From a checkpoint of a small mixture-of-experts model trained on Wikipedia.
Size: width 192, 52.5M parameters.
Training: a variant of Muon for the experts, 778M tokens, 2651 steps.
Below are experts of layer 13 (counted from 0) of a mixture-of-experts language model. Rows are named router (the router's row for the expert), gate (a neuron's input weights, with its number), up (a neuron's input weights, with its number), down (a neuron's output weights, with its number) and show model dimensions 0-95. Each number is 128 + 32 x the weight over its row's rms, rounded and kept within 0 to 255. Numbers have three digits each.
After each expert's rows: a language model's description of what the expert responds to; "comes after" lists some tokens at least twice as common just before its tokens as in all text. This comes from a sample of Wikipedia text that the model never trained on. Tokens count by the router's weight.

# expert 29
router:181144119118143121093112128144067081108197146149170124103067129150196169143107159094158156133108164127123143082150093140091096144123083170067109206144195107172095097106147152141166126146148102159135134159156064072077107171110124105118172121096128078154152154075172103123138113136139197174
gate0:116131175100146119148149090110174178116136123105077108158135126095106108132125117100143149124163178109162068157114147149189159157136118113139069101142091049121146115140108076182114157107118059121120088174192097158157113051187189183105142144092183099173169104136146111126169166129145200123
up0:157100125124131132119150102138135141175096117109149061178062158079097134172076147155124122081086137123111091144131047093119104162152106103118075075192183136112090098136114198119096111142128172057119191126150106219137107102088113128140144145108130201088112133136103110129166137139147128087
down0:111097103195142140152131141156129137089136112153125138119162154080125125094107137113176132106164130138097134085118082158108148096126134124163151110122102119097182094135078104145195163110122211071168140144121084229081130107151134135130099128151088103155153138121134113101135107140083196103
gate1:123118123105178078132091101070115092129180146189109177141075096104137103085170122158096165132170076108166109199095128131151107135123170110139151145146121179119163117121118150075085115190112185143109157079172117096081121127125145154134171051121087098100111137194132156102083141175114132102
up1:162124126104101122127098195115130135140079155092153125140149068168142154138109114091109159098106121092175072052149074176104157102129125163186108096175128069122190122148118093163109147122122167141161149115160177109126190111076095177138154160108131116108137111153099141084137155149152108096
down1:154103156041114100176080132139138133174101143092094091161138065114144154115160113166165117106114113099146095092066141148110117112130085142134213129094138128156137151179152126100090088198112124161158092158169105144169128152127138119157073116116060145139131162118080093124133127112195169097
gate2:104172109076134121064096082134118177104141104147075180094145130154083099055180184077102105095066122150120074104066077153080145164109104076079149115159109113119136109124198068126099093144168138077139106135185166171107085176103132128145149142162090126194092118079140157095115135127115096138
up2:090147115145125144151095124178141098131121139078151114158113149127116081140118113130144100112148143122113107137113112171148115128170096145113164177165107182099127132092110135160184163143161151152149182187139124091205085148148169168094045121116106153135109109097190132159129096061085115134
down2:106163125144159104047117150113103153128132127154164206169114099117103153166129151128136152190120152197109159127181118043149165117103149123129129153117129113164155142093116134145115170091119137172140050124190130175169154118123093090168072160113100120102222143164141142103107158168133078117
What it handles: Infobox and list line breaks. Single line breaks ending infobox fields, list items and table rows, as in "Ambulance: Yorkshire", "First flight: 1913", before the next "- Field:" or "|".
comes after: " |", ")", " |  |", "% |", " |  |  |", "°"

# expert 7
router:134138110141123146170117109166123158124129105156121147161121133068163130166157125080131116166077152143061100088158173140132121155183128125145205108097168060151116159099089143074183195160191123076137138148166110141099097172155146211144149077088100097168102141163155102177098140103077098143
gate2:117099144134170153143165118061118124120175188165163137103077108145091068107165123107105145163118095073102109157110067163087148056163134130107101102086152125114151149165137059077144085180076150125140140095080091186150102143223157150109103113171088151105136125129107120146138132124105089139
up2:132151131137124128077105120127136106138143127107105150144151143104145118142146164089059168074109137084144149120187143112168137107115181111212095127095153113122069117109214102117114133070207080139117088168161165159114138116146085147171123095087078099155120139113201131117107120156129154133
down2:120084117160129122070162179142158094124085101129071106145112151129098190164155136122154167103159091112169139093107127197132132103125126138132145133151121128075117156104153135177118135169116110098178159123119145126110149099176108153132160104075161123101112110095156051128174203151109143136
gate3:187099172173115152137092061125070096127162139159112179167116115104111191160096138135133165207146159072106153154148181092164088119131138126204136151166100164106147121138162094105102172127136127104090086131157184106098125150148064152077175130081120124134145122114069158210114126107138182141
up3:167126107096118124111161140133170099136153146177176129147156084118109077100108118077138088111143095154166092103142125125115042148106127169125138165132166109055140231063114095098093133125113179167172142132065051115123101124151124140127089098150166153136082166160110052087142105147132124138
down3:129192135188138168120170193147104112152062132107157203118113109136092114099127112062154076168132118107179108129129106127178136171132071159121093156134127111143121085147125115067078089160167151120121139187144115114141098148203025147158134090090082079146123102150098121133119115115100117158
gate4:115122141124120169073128110142192155144138110095117099153125113142106103147171150097153143153122113148056140123114119160152139119099141138137120187103133122184156197065163127115054095112144105077119169158180120143089158129120143097149181128111142106148083143173164145098089084124144118099
up4:121129143110144138106148107109090076096182144092094113102101144120142123154098114142163094092155150105178131148102092054159100166169115124064100124175130179099124051170093157104085141070086091170154137151072187110142127147134210115128061130152117118107163160069097122138129192138122130100
down4:193101200121092092099111119131142138130097132093163088169119112122191089105093137105135117147171081081133107108085120137091079145193126089155164120137130054125101135087169142082144142145116105096155117203088109097078090187132153136123093088133132142118113178124116092064135085161075137064
What it handles: Measurements and scores. Units and numbers in measurements, stats tables and scores, such as km, mm, metres, lb, and closing brackets after converted values.
comes after: ".", "1", "–", " | ", "5", "′"

# expert 51
router:117159116159201115186134089205110150125101104127164133168095089202114087100162138119084165192145113160111178141077096086099158185180080115036099154109044162069142138126145081103106123156170125130159125120101081161138102149109148158126119114182120116132144103090118173187117156099126131079
gate0:136112108167126154149094098120168123143143131142143156083119122167105087144081179139055181190128142095161154152124139107140146073127204173130131085157116115044109091139149130129084119132124124144172130132139119163151128124099123108141096088141139082153181141138113114145073172112175120076
up0:185105130146141167141110115123170136186150153141156188125075144110113111136093224156080112140179154094140188133087165081132146070145185088081144120179194138147162114066144153100083122173177151123117117121144125088131114111138076116114138058176088078172104111125100140168132174153136081146
down0:047122135144105103136140196112103110118173073118132103120128112108109142140026102140163142139128162147154115163166177102108182150114187130120109127209142171139140103125129101073122055129134149096149114093139070151140136071142078077102121131112069092138102129140166130157141145155135094127
gate1:121157133102147139100121135127039102102186144152160066124072089162095071130071109070145135197152132097156128119104157172110168103138052092186083105119117138148132112093157090174131130164157150094132197134182101131098082093110117154144192123107118072149127118082103113119154159111127112131
up1:102126078125120109081107076121090100143108118106100093184123080108112096082108081097131179142101160091124030101129177138133104200128086105129059123192112069142090092170166139111083122137101115152085112187167149130173095136130085169128171156115127171153144129175154155125113094076118134126
down1:189168103130126115126164124135175110060062166128141107169136116122114108116116206142142122092058135104112202109128149136092125151129112082154160132176075079100175127188094137123142102095148164150164065111124151098192150106161161138093129144140076191129190145108157151084133153117094168083
gate2:139169213139139143179130142153080115132131194167084151143117083178101126119063122159099115163145162087197153154139098102138096025103078177152054154100186188164110167146121066126074102152113129167122148138124150106116157113135109150160095123136066131072128088125163158137115204135128110083
up2:148190162105170182117130156139038125087112191085085105123084097086171162133094117128150078107146123147142126117153093157183128136161145158150166185077094169116164123154107137179182134132081114144157100073097133132150173060099156131143103113154084147080117164071098053090129085105142126166
down2:139174103106124088149086159155128141097195145167132123142155127122123136148185180098190055101169138137113178127199141104053128160125167109140192118126163209085059121120101145144134089095138132038079079136151150151138189118163100125116136088146160100170125173157154122149141076074131138114
What it handles: Non-Latin scripts, numbers. Byte pieces of Japanese, Chinese, Cyrillic, Arabic, Hebrew and Thai text, plus digits inside year ranges and stat tables.
comes after: "1", "2", "–", "; ", "а", " "

# expert 5
router:099087144121101096104118169143124104166114106087124087143085149145106071143195108067163108173136143051090160135103087095143148121151109123111107097149088138090143129150128083135136128136099148105148151167166112174142084072159138080130071137100160125104183148136098158173141136140119115145
gate15:172112124181119166121093101132176119151136100077123173135129100143087141112147151094119113141161130147157115151121159109169071120142147091128164111210136122129133101123138166096190126108171143097157135192141210178152128115137174117146120180124122101090121162104141210127204121129124147147
up15:110092127163147122090114122134122161139128157153132098113137162138090103174098128088127100110100171122122115109182121121133152135166166115152143151092105069108103112138124132088125120132187116135135113101140112130140073086093186081170075129093089132140092136150128105150121103127140125125
down15:176164176183145127163089107120073128081125152125146145143099119118139173163141185169135178095159102138135211147094139122133096173154177150185120179055155106097139145141092122103135105201138113143104132125130147137143103127099132131135088081127089124113103152207145194154172060078105169124
gate16:130175139125127109120211107125139108119158124151105116087166110097084136199161039109102118138126124051119160148119155097176038134165089153127091119138126077124128135126082104121157127123144213090133090157136141116175073097109161105080106131108136104108154142110113126175105171065070123091
up16:181167115133116097140196138107118146131127157127105126081137106101110176104120155116121178087177093101127125126128109172119153091133096145067100153182147075145146130170061184087150120173121085114146151082112136124058020129110077155133162128151165121121092123140100132123115121209181129144
down16:152098114143175110091146148138187173109087076127118115117078147096158119090133151139135175168119118040096111145109104137210052111158143116125132140114157135128144064160086148184109167168092092084145124087117146081141139103111117192198178098141123145146074073108129115068121107162134137104
gate17:156133234084132094123126058118185136164143128124143075113098137117125116085160110134114148128132146149122160174096066123170114140119155126135122140175085131161091082156101062106108127113115094135117179143188122072128154092139116078110139134131110132099111124068156134162096076099181078122
up17:083129120110145099112134122131137161070122128141124096123121172185109170093097057118079113156054088103098144106147181113084129159153117142157089113131108135110149070137088075128138082114066097093164088131156165140140106085094081171131092091091101132104146112082105114135167066131102109106
down17:088134133104143114129131112151094063086137097128184118072122149114155112147163063108131127075089139132120116050109137117132134144152098113158106138079153101146138097174131187099199162118125138120132118149094102156131070144071100109120133152120128083160129131108129122113167173065127083070
What it handles: Section and paragraph breaks. Double line breaks after a finished sentence or a == heading ==, plus table cell bars and the quote opening titles like | " or : ".
comes after: ".", "==", " =", "===", " |", " =="

# expert 34
router:126103168200150123092143109113172144114187112125125062093128080119152093140181113108116190147146158107148182137134146169129117117089119175124086162117095178108162176155111066141173126113163116118155140136141135108139117122136175137087144108139099136134193107151139103134103105086186146138
gate0:102084160158088183116115107156133192095144102099126100129079135125127221094085146129113110142067155090163113145109172109139144160134151187139091131169089134089148152101104150105123084141184167098139104146179162143150080095166114100153150125119090181102116092118157116117128124096115141142
up0:155149124176130118150136105140088159125102187111132132141137158124150132233105110128179086128124172096115175136107136116134170131143073125146064154084149168153192146138173106102129152110044130151119125052136133176066165098110131121146133167060117084132053119082122156125097112053100171124
down0:113138146129139131182117062089115158199142119148144176104133105155147080129153131134164136128101163163138152105117147168104142130092161055158109135129070187119122119096132138058126117136170107080140170077125117156153119147113083051127101165121135131159107108137101187113142070128128180142
gate1:192145197176155088120143105126129153107099145149167118122122152143117117108132152104106148124106122095139162159114174130136149142127138099105115094161137145165196112212107095091145118158152065155137165151163124133077123165140102155104177097114134131161113104143112155142144157087100181114
up1:133121223183154090149109147121089128129130159147145080145125159130187150092133132144179172112118145179139142123154138123161198127133142137104168112136138142106110121170124091125152099174080117153174124156146192105078154168068141201137148105116105104059089099121134113209162134186114062154
down1:131154173167164142140099068187141110119100118141103122127148057127116125138158146189130174104088124197127138160128111116209147174056115125141191136074128095199142104156092147074146141092108148130161106120125154110127090131152139132140177061137081134160142136180113129083139161174120181133
gate2:133121189135152121110162169132143184065123121190133112111071159122078154113144142091144155173159201106125143124097190126147168130151113116166058153136143118136111147105176102057154055102065082137151105162167130128182079117106110095136114074129145092113099116162127106165130120148082089103
up2:113120094148163111118099135122186166203163167133105056157163100155174119107129118113123084108105186128180134129113093091187178162146135126139120156102093090135146143131119095113148113101177174095133109101130131115148092101085139100178089095125084153123128198117137106155126134099150128128
down2:102134126092156138135162144179109136161138141089033113122168152135125057051087130140117119101093150092152169101162137115124093100122147129120079107147154117181130190156121138104112121123105121076116138134181134146098132145126164140042139106120093178130107158173110183119129149114163126187
What it handles: Fields and occupations. Nouns ending a phrase for a field, art or occupation, often before a period or comma, such as politician, footballer, enzymology, literature.
comes after: "1", "2", " in", " of", " and", "ic"

# expert 12
router:100103109080091174116109099158128119134109179098126113163113186069129134142160154095124148132132122164113154170111118105183161102062112224130161111122173112135108150105142166136109150076143144150146139096134115063084162184159182158129105076093170177213141142115165118144133134163178100154
gate15:174112119048144104088127127164060123133114198116151124131102090145152129172116091131123173075165089159202162136168123144139110130116136136143131103197107139056123118123108140155119124168092126198145089168123141119157146163117146118079135151094099114192118103112065101143112175143105147110
up15:119221157147113093121088162131090108095113149121207169097066122163090172150095174151184130132111129173107147105148160125096135105131143161094119119147105120108085140162136168117152173136124118107111119108094092178116125182133161114088107112123177068124159040086102092140113154124133041130
down15:124141172108114148145187143108078179146082139147063186201104104141128103104129180117124163108129129167153114089134107083127086141153081146133116083172086115117130159110124119154140084104150094127089058131157112125122103127112114187135137112121169141141175129154177077194143088098114104116
gate16:128116149103079110091066153107092141148165138113110204120054118173147079137137165164122138140127090121151162129113162122136119145075086121116168130142174132144131116117102191113069136119139132110134122123195174121146105117161150135099104144133138159142116128141085166173092133169082129080
up16:130140084146126096113166118148146160081152169119151100167145087124128145104128179106084070091103160178110127120106211103134100152133159130136118112104145144117068122162080097117143124118150131147132119107134097194154185111120136082137125125098129086096136200116111123111119096117131088093
down16:154094137156152150135187113140156126152158105177146045111157047162155145140124105120101082146040127126121139101089104108097135178162133147086154167060133117127105126100172116129085142149103193108115149097116168136211149121135082116092132133102058098121167096064137125072165165123138154139
gate17:142137151141101047105133120156097112120141141082119117104191074118156098153148152127131113129190095100111106094086145144151130099207131120131157113054114173133137102196065145178182084158107023139137108162122207167136111147131110112130166110135090162133108147118128155168070152092177155086
up17:113174124121153186141104121150201204080131099182194140119087104184119147100138084126073153152136069122165071106087127122100119126132121066145113146147087131104138130077162144094138137156165136096088097072136103106141172108142103113074112164124140108104130084099135138103196158137075067186
down17:074098111139126123072163193111052112146158168085178086135152127088127156135067115173139090148092133119067147148157102126121082146125159133154103135087140138148156164075143175114147056067106110120080161118140128107135077089111181111104108098101146104135162151095110123128167102089051132119
What it handles: Table and number separators. Pipes, dashes, signs and units around numbers in league tables, coordinates and infobox stats, such as | −53, °N, (aged.
comes after: "0", "1", "3", "\n", "4", "5"

# expert 37
router:101148155148060050167071153134075171159110150080122161128072123158149174166126052155134100152173094174107115132133172072128067098168092136098127097125129175169167132064127072149128128104159116136111132127112098100114127102118145165112153106094137150169176119109110159142143109129070103167
gate0:088050216098127124159097122059122106137111141149180133113115121106121197145161137156152133149148110177125128139066089118123103092140158154101154179124135104113112172158137099135111194091130123057085140115118114077128086131092180075116127103158148152112128120092125120036135149122169128118
up0:133126141098143149094112164166084138106108152170093120142113161146144167111138123118039123118176062151124148141057162168122160092061155082117105135193119121128092120168165143142182139164133158214174089156144135167124112117183095145134083066046131139112086129154097159132158161129133123115
down0:159164150133114105124142173131096138137114181072187100125119150105133171081125151116170117090045133080172149132103145129143233115091120112140142152159075097119113136160114102107115095128118112129136100099166141169124179114159158120119081086205142123056124101102045111146175121121161132103
gate1:108094145173126131126083188140129075124135139123106111080094144175107125158092120131108132150107158160103138126141130129115080189134099164135123146081158145115154044126087129134038147177055124098111114113105100176125165196155084124118086145172134091134149131114115131084154043085139121101
up1:160145103087188159112174124132135196152151134151128133222145108099133084090135162102074106102122132064167136074109077138142146095124082150139119138131164130150160129137137152177154120084189130176191124133108158103128127089115171175099128148098142108108116121150130166132114151198125050144
down1:096063141144128167104129092124156155141148097122105132129133125115141083115132143100172109152155177189149144175089159171109105140114173101145125110166182209101061137134166120116138110129127150128095117146156135185144160146145155112130176107168111139122092100178137110085166078097067105155
gate2:168198125178108138131147135069119119062137141138185126136104113062154109121113154126154150155132119080076101148125161119143116118140170116136152125105122085191140227100116087142128073121158136147148131118082182076134106096093159121145108182146110150083160151154109111115189139116107130141
up2:125130177140095159166135144115144148138145127154086114133120128129134090136192064092115068134065162148138117150114166093170122140113184184117102120094139150118193098111158154077136148189128157060135105206144098171111126195111129121130116116153110168096164136059122135094161105128154142163
down2:137117108132162171167126148138150176110119165144131123099137125146173127117112124075101085168146149092193099112163132097173139117146174187149129125094168127069141102141155145105141130169171146128166111132106163119066153056110130128098110147133145111111113120136125126088121087117140105160
What it handles: Years and coordinates digits. The leading 2 of years like 2006 and 2021 in dates and census text, plus digits in coordinates, table numbers and population headers.
comes after: ", ", "\n", "| ", " in ", " (", "- "

# expert 62
router:119140093149183179145124100137139159167095100107110160173142103135156139128178135125182073079065167170093118143153169144096089137122118149094220095078065131100109114137071119139182171142119141203179190117062129144095122084066123117154168071131163140166154189132109152070114119152142172131
gate0:152082065135101123124158135124178132147084128154140065108118167176156059144107088153179152128158123108075149143111141091153113108092090118134111093134134158167144140122149154093150077138048183162063157164132129170173118135129205064145168137111172065163144115121058096147108145162197088158
up0:149105094132119158133187161095190120082062125126105131107079143098151205145097152135148172171159160140144096108113134112121151202153200136133157078097116146136103140107148166159095076058124133093134075108104139114099128117109144132115121135140140158076132110090152122117185083132167156116
down0:237073105164081148147077139123081109120170178143138189174104131093159091164106105120125118165113103135138183136096175114130118168106136129140126155124122110124076134163146154071118090173158166122078120139214129143134093117090179109075090154091111120098143114147089137144144157142058142097
gate1:097111122113153059141147091108151098155073155122139154092176110145130123184155144093117131154160082112096069174143102109178142093140149139128112087145155143145126166075116109115102141128103134147067115126180117178160110119139101136112039130174112132166163180188107146134112139185109051123
up1:102087181179179177117139123141116181092091038167147140141124129137125194093169114147146164152143111132138178142140139168119119202095150146109151101180124150127102117152104099115211108201153124145193118190099115126156082059149149105121177157063153086125127081138169131151115145151148164150
down1:109116075102068160125111109151057109179144077109139136099118109170153140156133119124152148129094134158190152225133137119104138156158138100096135118114150124166127129150107188180093171169089147101105088125144041170108119159144109148140140132214107109105137161113090118168133108125094109084
gate2:155148130158108132115143087110130095104136121126135112142131114180119064099154161193129087125058177189146136173127101166134113134114153120072138130121083164122107144142063127120151162148037118193115145136074140118167097104066084107116105146145184116153119126089144166111121117104116174118
up2:104096106102122126145126077124133127123135166095139138150122083140115091156146161140177112137187107149114085181179085126187185213142106104137123110101094119167110091113096161161098116115133074134132159165137121127123110116115136132139165174111170132153109096083092114166180146119155104153
down2:194115149127107100106099104131157081132074088093144167062101082124103130122175135206152083109135130244154121131125143133134080118157132149072148114131114125085118137140142105169121156131101109119145132129046126147063125128080100132083106095164148161127092201147136143091142144158110180138
What it handles: Digits in numbers. Single digits within numbers in tables, dates, statistics and citations, e.g. climate figures, populations, years like 1775.
comes after: " | ", ".", "; ", "1", ") | ", " ("

# expert 46
router:104124145104113121130084082084135168128141103096081162172155076143159145123155176090089085127136108071124078095106048064156158106172094110079091070142125113142172100150120138143165120121098100141131078152095131159118137145119182113116158119150109145069087080083116165126121075094110096124
gate2:163129119118064181107148138135149133117144129132128146145165154172129103105137135113062106183156111154124128179153108096113142088144131135196178163101163111088111102135117137077072125162156181072099125158141128081129162171106070118161159110129158139141102126194080178114125116113161074134
up2:148131070156140151123166079146102126158094118139107120156110077105099139150152150144156146133144159149141091103114130192175111135090131131062118099139084070145143110115141135106140091076127090138102118081076106111178115081145146158111064126187139110142153132147157088168109140139082074201
down2:190115114173147107100103103134121121109101089175103086117189150140095132205137153122158098105160140170190168223143128105097141116096128161123165135070243145222110158096138109123100119186095133170135123164130147110157147108151094179163087132162151114131135104144101159113065130153126179182
gate3:149109130120118153148094101115104108125109093108126112096148120165094182067136151162085115150124094112126078128091145074117195131177172136161060098176152092052102117124114100072118127179078119184098085140092162131098094146136136130070125133101174126110084067110103175122170119099161161115
up3:154113088120143155116131121093121105117124116120096173098149185138086160109142092099150128111209172167151072201121083160104144098164102111128151141138149116079035208146144127139114124184136138147146114163116049069158159123086135132137089122197116122163106118163122102152176132102160119168
down3:165141123102109056130094150073147128087167112086119091156173116077161069137206102098133110156143160101102162169145082186130182144075173186118155079133147129138116121097177121139139155103121089116110112082075092179084079098116157132117093160111088186149177155113171111117098087113130127136
gate4:103100108126080085120124089078206181132100070120124162177136116134156050141145098126088195136126176108107134135128158130128210108182152132128102111075187148135129120146162137117138136174143159083167140159191089034125091136134149142124057159141099122091109106133111129170097132154108126075
up4:129102089157184053117098137101125162143122094133144116138142150129187096082203116096075130116139176097127087076161002098165105121192097130075139122116167100079141102084153151084125127105174150076134118088129134138140162128112099121146074184126093135070121089128155143153158136064128162145
down4:103148084086131136143161103106139140155125167124113175178100135090150167181135144124185063100130114125152166184155142126159147065133168181130130109082199139088113148135154166126176189106160161129135194136116220112136109098138168152128113105161097145145057138100098111097141152155118115111
What it handles: Numerals in data. Numbers in scores, attendance figures, dates, money and table cells, plus words like million, hundred, twenty.
comes after: " | ", " ", ",", ".", "; ", ": "

# expert 17
router:113062106141117169097160086087146142149125091166137117160077115152177108037151125175135111112085210147135111134087148193118153119151136077110139110127121110114144140157100132158160154076069112140069150077165129158104105134103118109138116098132165128133148100097119162168160106114140099129
gate2:124115048108037097112132148122110111124174121182149149171136066215186146133093098157158127194156094146168136096072120142151150114078195098058141123106116131100083103148164090151121140132142064134143074152125112115148124145163104107122156095194161128133194129125062107078147117180110103104
up2:104119109048140163093201051151071111153151144158126123105082118160095180108084164167174148130081169072177067184107153151137129132116124102155127143134112137162136167193147112146122131124179110152090095108106075110153165109129194078163165155068141144142103118067168137155150124083154138146
down2:181141162163152118148130076122101127093174091152048147124092178165137161166123098102088061186136128081139113179131111060180131184092127102144131180132154117176130148125090123158141090105068165143108119070147111098164107123126143141138094148090146110174138125073137182096181161127130103098
gate3:145119132103156134122142100061149177199093111113020121130101142136080134114115186113141133079148138101123102138148116127198074142135138162131111102177156131179157123083134101100110120104106116090128126173142143142113151111114113141067091138109128146104148169102066144130162079102070106179
up3:148216181148138072141087087073055161149132091121092131161167133112130115111081106064141167084109172104093083108186147146119131192145183133161157130131146128159169080111138143161198164143120127138119132117105119133067119130165102188085114078144135094099080173170142099125102095118136102094
down3:183150119103139167142124055086160155159155031141125190152171086142093104106129112118106166146172171095158096102135125164127119110106173127022119093160095128171095139126133097161171124098192104133132095127134159177082169075141095153098130132105108126141137111111160120116147074098059078142
gate4:134099143147079120150129135150116149133087159138125123145083130155164172135153116120092137074116139064128092168156067115080146140136117105095138088092118160183147115086160213140092183067113130140107114108156143117113098115058128149109103146150185119144131114098164136155134184152140147192
up4:138166112114085115162138162162212183126149149127117127076155129073121033157121118115172191114116143199062146128089163098191153059110085100144150109093197074177114116150104153131153116114127085160112101154096100081144119169115152110126144120107103108143146131144130118152187094074113132156
down4:103093123122154091132154143127090112149157095106152166138102092134151157151083138107161112178108127126143124170098146138088114126125135066159068207166151120162178107170123109113059121147143086067077055214126093205158122152148113180127147123164141148134088115160158140145119140095114159161
What it handles: Leading number digits. First digit of years and numbers, mostly 1, as in 1961, 1936 and scores 1-0, plus Roman numerals II, IV and colons in times.
comes after: " ", ", ", " (", " in ", " | ", "-"

# expert 21
router:116047138148097120175130153137098114128119114112137121148091157099124118129180107166148195091162148133180150100126129183154096071087182180089164142105103147144073108151160142091142089123080153192179154131121075124124161144113137105128121174163138162109167159108138132145164172086104176085
gate0:096095164142128144175146153129083147158109108134131092095054126152112154069145105123078117106121121140203133100125149149130163123105104129185073154118114109116152085078073116071083101173109155115159139127201180165127122068160146050076157139099134127075060136125115176161134148115069168051
up0:118204103144173142107158113149132095102152100136114136126177127149129162133105181088173130150141053118120078162146127149123161135122132098101126175128200159125176116130172169123161108100138153118123097153077106163098139125119135140154140124112140147129156137107120106071151104196142149167
down0:134088163109112146142115105114138156095116106131142110097108126161118121154167091100132129114107135152130095105130101089101100104112084112169130118093132140139131094097093133132088094135131140084133158129244098151129122121120120102118145146129090147088160133152113183159177093089105174109
gate1:158155116152088150139179123155143011112164092093156151119143157181104164116124089107137091083085099144117135083115108095116133066126074202104154097143161144124125138152195157119118118174121154117071146137090200112154122145132204164100096121110120150157129103125121199148130143151180151159
up1:129101161189109143116141105099123185160114140150205126137071174139133157146128067072050125123150130099180178132121118139099082108141111096158138145156154107102132160139111158116148167120127122066112168114059096093120165123139111152119100127118125180132163105135092093190114112134135089198
down1:155118071140084081102098168085092136107138151117193118119167149172108089140103112139131094089123138191089176174133113129078118194088160124139161130194151108099082129105137131112143128125136121165163129076118093112106154072155114090137095152109155114119104150119078157149133137083044068141
gate2:151099123106138127124083119102104118175105137123085052158109110135137134115105091190118194147144155086187151196144087097152087155133123161112150138141114095150109110149098138116127120179103138195115140134181147104157166145103181118088106100143139145123136140143090128117128107108091182188
up2:114135190099159123190138115109134097102129136131100160096145130087171138156133145147146133139149136136171114226134112103180086168118084103076197157154150213175108130108103160095067145110123131088158128092098091129141145143102099102193145162145117135150141118126113100152089118036099161100
down2:102147163163175105145063142184140159169071094203071144107140136099117127159129156203158198083115138104183147143110121135123149111084077118077103116099150140170138126176107095098086181105173186142130155097125079125121129124134110103163140142129148103146101162109160160135131184151107156175
What it handles: Infobox field labels. Line-initial dashes, pipes and colons opening infobox or credits fields, e.g. - Born:, - Directed by, - Species, - Phylum, Cinematography.
comes after: "\n", "2", "-", "- Occup", "- Ch", "| "

# expert 26
router:110120108085077163111154079128122184161087160119096110137132147166141101138152099144157107125160117139133089122184147113128156130149117092111092101109072136167194116116107089155061071107076103171133174106173112142159128118164136130165170197105126103116115162107105189149153187110123094079
gate0:155111146103165179093116099132099187151126123149121100097139155148090129176078135156065119141149169160144132185190121123136135085125093117177156117150124045180155125125106127121100138138110126105138102127145111189205099128124127077065193104152129133184108110150136121155135159128134135114
up0:141089106105141130091134126094152143142140075131118184150127097073155088131157150135158162153154100123116142149082168140126137176160101107169177098116083151146112109129135128127142084092216154123151138169175119149138079119144111119165174141099140125104195112112080192100092153115140133142
down0:145134165117183104089135125125133124097132195135037137114150138142107083156156172135044188122121134121105110151116094139100156195095162092146155154193147104155150146126153093130159112111154133106178088125126056111130091138092136101173149152183097105140103145127119135051152148157076184157
gate1:194133144112097121115156104115149158093156157126159100141121086153147140097118129053148117159173110085129210120107158161113121127087151184049128159148112143089100094149068132122125155170084136155095138061119151130141103130156121113097084094112159132142087127084181196149125162125055105181
up1:157101171097125132149129159126104127176154151090156111117105178138096092070087124090084078105140035144119172160141102093041161130158132136071170041138134173073161101148137161134159156148167134135124157188149129144048138114132111110144107161126085121129050091145154137107158115083113141151
down1:125112189081110126125143134133120136082119171128151181073088138082125111117121129176153140099078132073122166089130081097091185130123124166154141176139162132150197131105157143093154128153168134108122123084140097072206159123112089105141085132161196160186135065114093133118095115134071162070
gate2:162098120165117080091105193145137157174143107118095147097138147108123077123149172133190138129118170133053109132063132122152127105127105112128147087094104155161106141145159145115079154164145157080074149134103101122151119136096123118130144165095201114028174064132138137111176174124114143103
up2:123103126073147113178171124158122068130147188146170092137134110133141146171137108121057151150106141105126110153141094104106191145143119104156129105127136131130167083182103136131147083131131161129109088112160133111112144124192107115130131125154118111177098115145117174182127160111159114163
down2:130122102152081109167121166124068180097134142140077112122107031146141129102124142160096135103082145149135141166057131153092187107134122153134150122081160087153207103100131135108127079173050165089068090182157151095143209149137089160110132134139142162157128110117132131165083134158140174149
What it handles: Tokens with trailing space. Tokens ending in a space before digits or words, mostly table separators "| " and prepositions like on, the, with before dates.
comes after: "0", "\n", "1", "3", "4", "6"

# expert 24
router:124187112183157113102088130139132180166108107059109146115165089109172139193161157088152108099172120156181175114105092091154111140194102163102151153093110120121079143164183114098129120137139122126119119143121194146086116130143137097154113139146124158052173125146179161152129108145178146092
gate2:110093161148097129167148102118092118145085135152118137087141162109156092182153127124191125088111129136156102219132128141167135158121154138067121146089169120215185128134096114171095160114155093006162128128143170201167128126160178098144075107126150136154181202087106134161133142127140178135
up2:057170139065149126123132157094084091108101186173126146139150092169123158093140087182114097164114098102089138137095120096113140107106131152107147173140121145094126103177150145083119113169061161078113156170174075135102140182074099121127131142134088129111122127128172106111125138103089147150
down2:153124114164150074183075126169091128116064127144105166119106100139120148151133126137161082094142106101089148110073188147153158090188111095139107100138124146133144118076187183105108080094127108085125170180186135146137136147151118155110180147067089101110160123140126135106090063127122155148
gate3:100129113085167113138119128103116112154128142124111161081108154136141098130115162128083147102130050177169150188120139090129187133116067168134087120140159102168131173128135115126036132104142125132128144155091110146149138116220158171158114095152147088046115111083092142169085137143144046139
up3:139126125107081148193084059121079115174110129107140046105089131139090150135145160136122084100119082094108183081114135110098132091178125161133121123151120112093142069072108079118101151133147073068077076130152100162087096179089106138178096130072080139223139134151139127083161175149069154129
down3:137127104147125172185201120170141113194163091073114151113090127131156118078147106148145181147141140121132120155128120133114183147127140110118138133129112103178129137151161071235082159116121182137167116084135189172174133157107106150089132131138131080233106152129099161146110169143123108107
gate4:104105172128116119132103080151082126082138148120129132142142185128136191128134183171129139126163113095135140028119132123182159147196136133110116138150109145100171107084139095139119146113122223174157154142115174087144117083119183147108100146080142122120125149133065137112133069135125103126
up4:148031081166159169158158108130141171169155105132145128123179166072164135131108123140103140105159089067098099112152119148139177099132101141163124120079135088160137135095183131103109144101154113155093118113069132143068146141135101128171114181132094146129138153097129158093150120087127152133
down4:074141151129125176124110192168113086072156153166139078072122093182147142156092158159153129083152149105173134096141125177142128141157137117187091176149129161079141150113128099131145154169115074101112183135172118080136138055118152102116113134132137031167113140171141120025112136126100141159
What it handles: Table cell contents. Numbers and column headers inside pipe-delimited sports and election tables, such as L, MF, Att, Song, year digits.
comes after: " | ", "| ", "–", "2", "1", " |"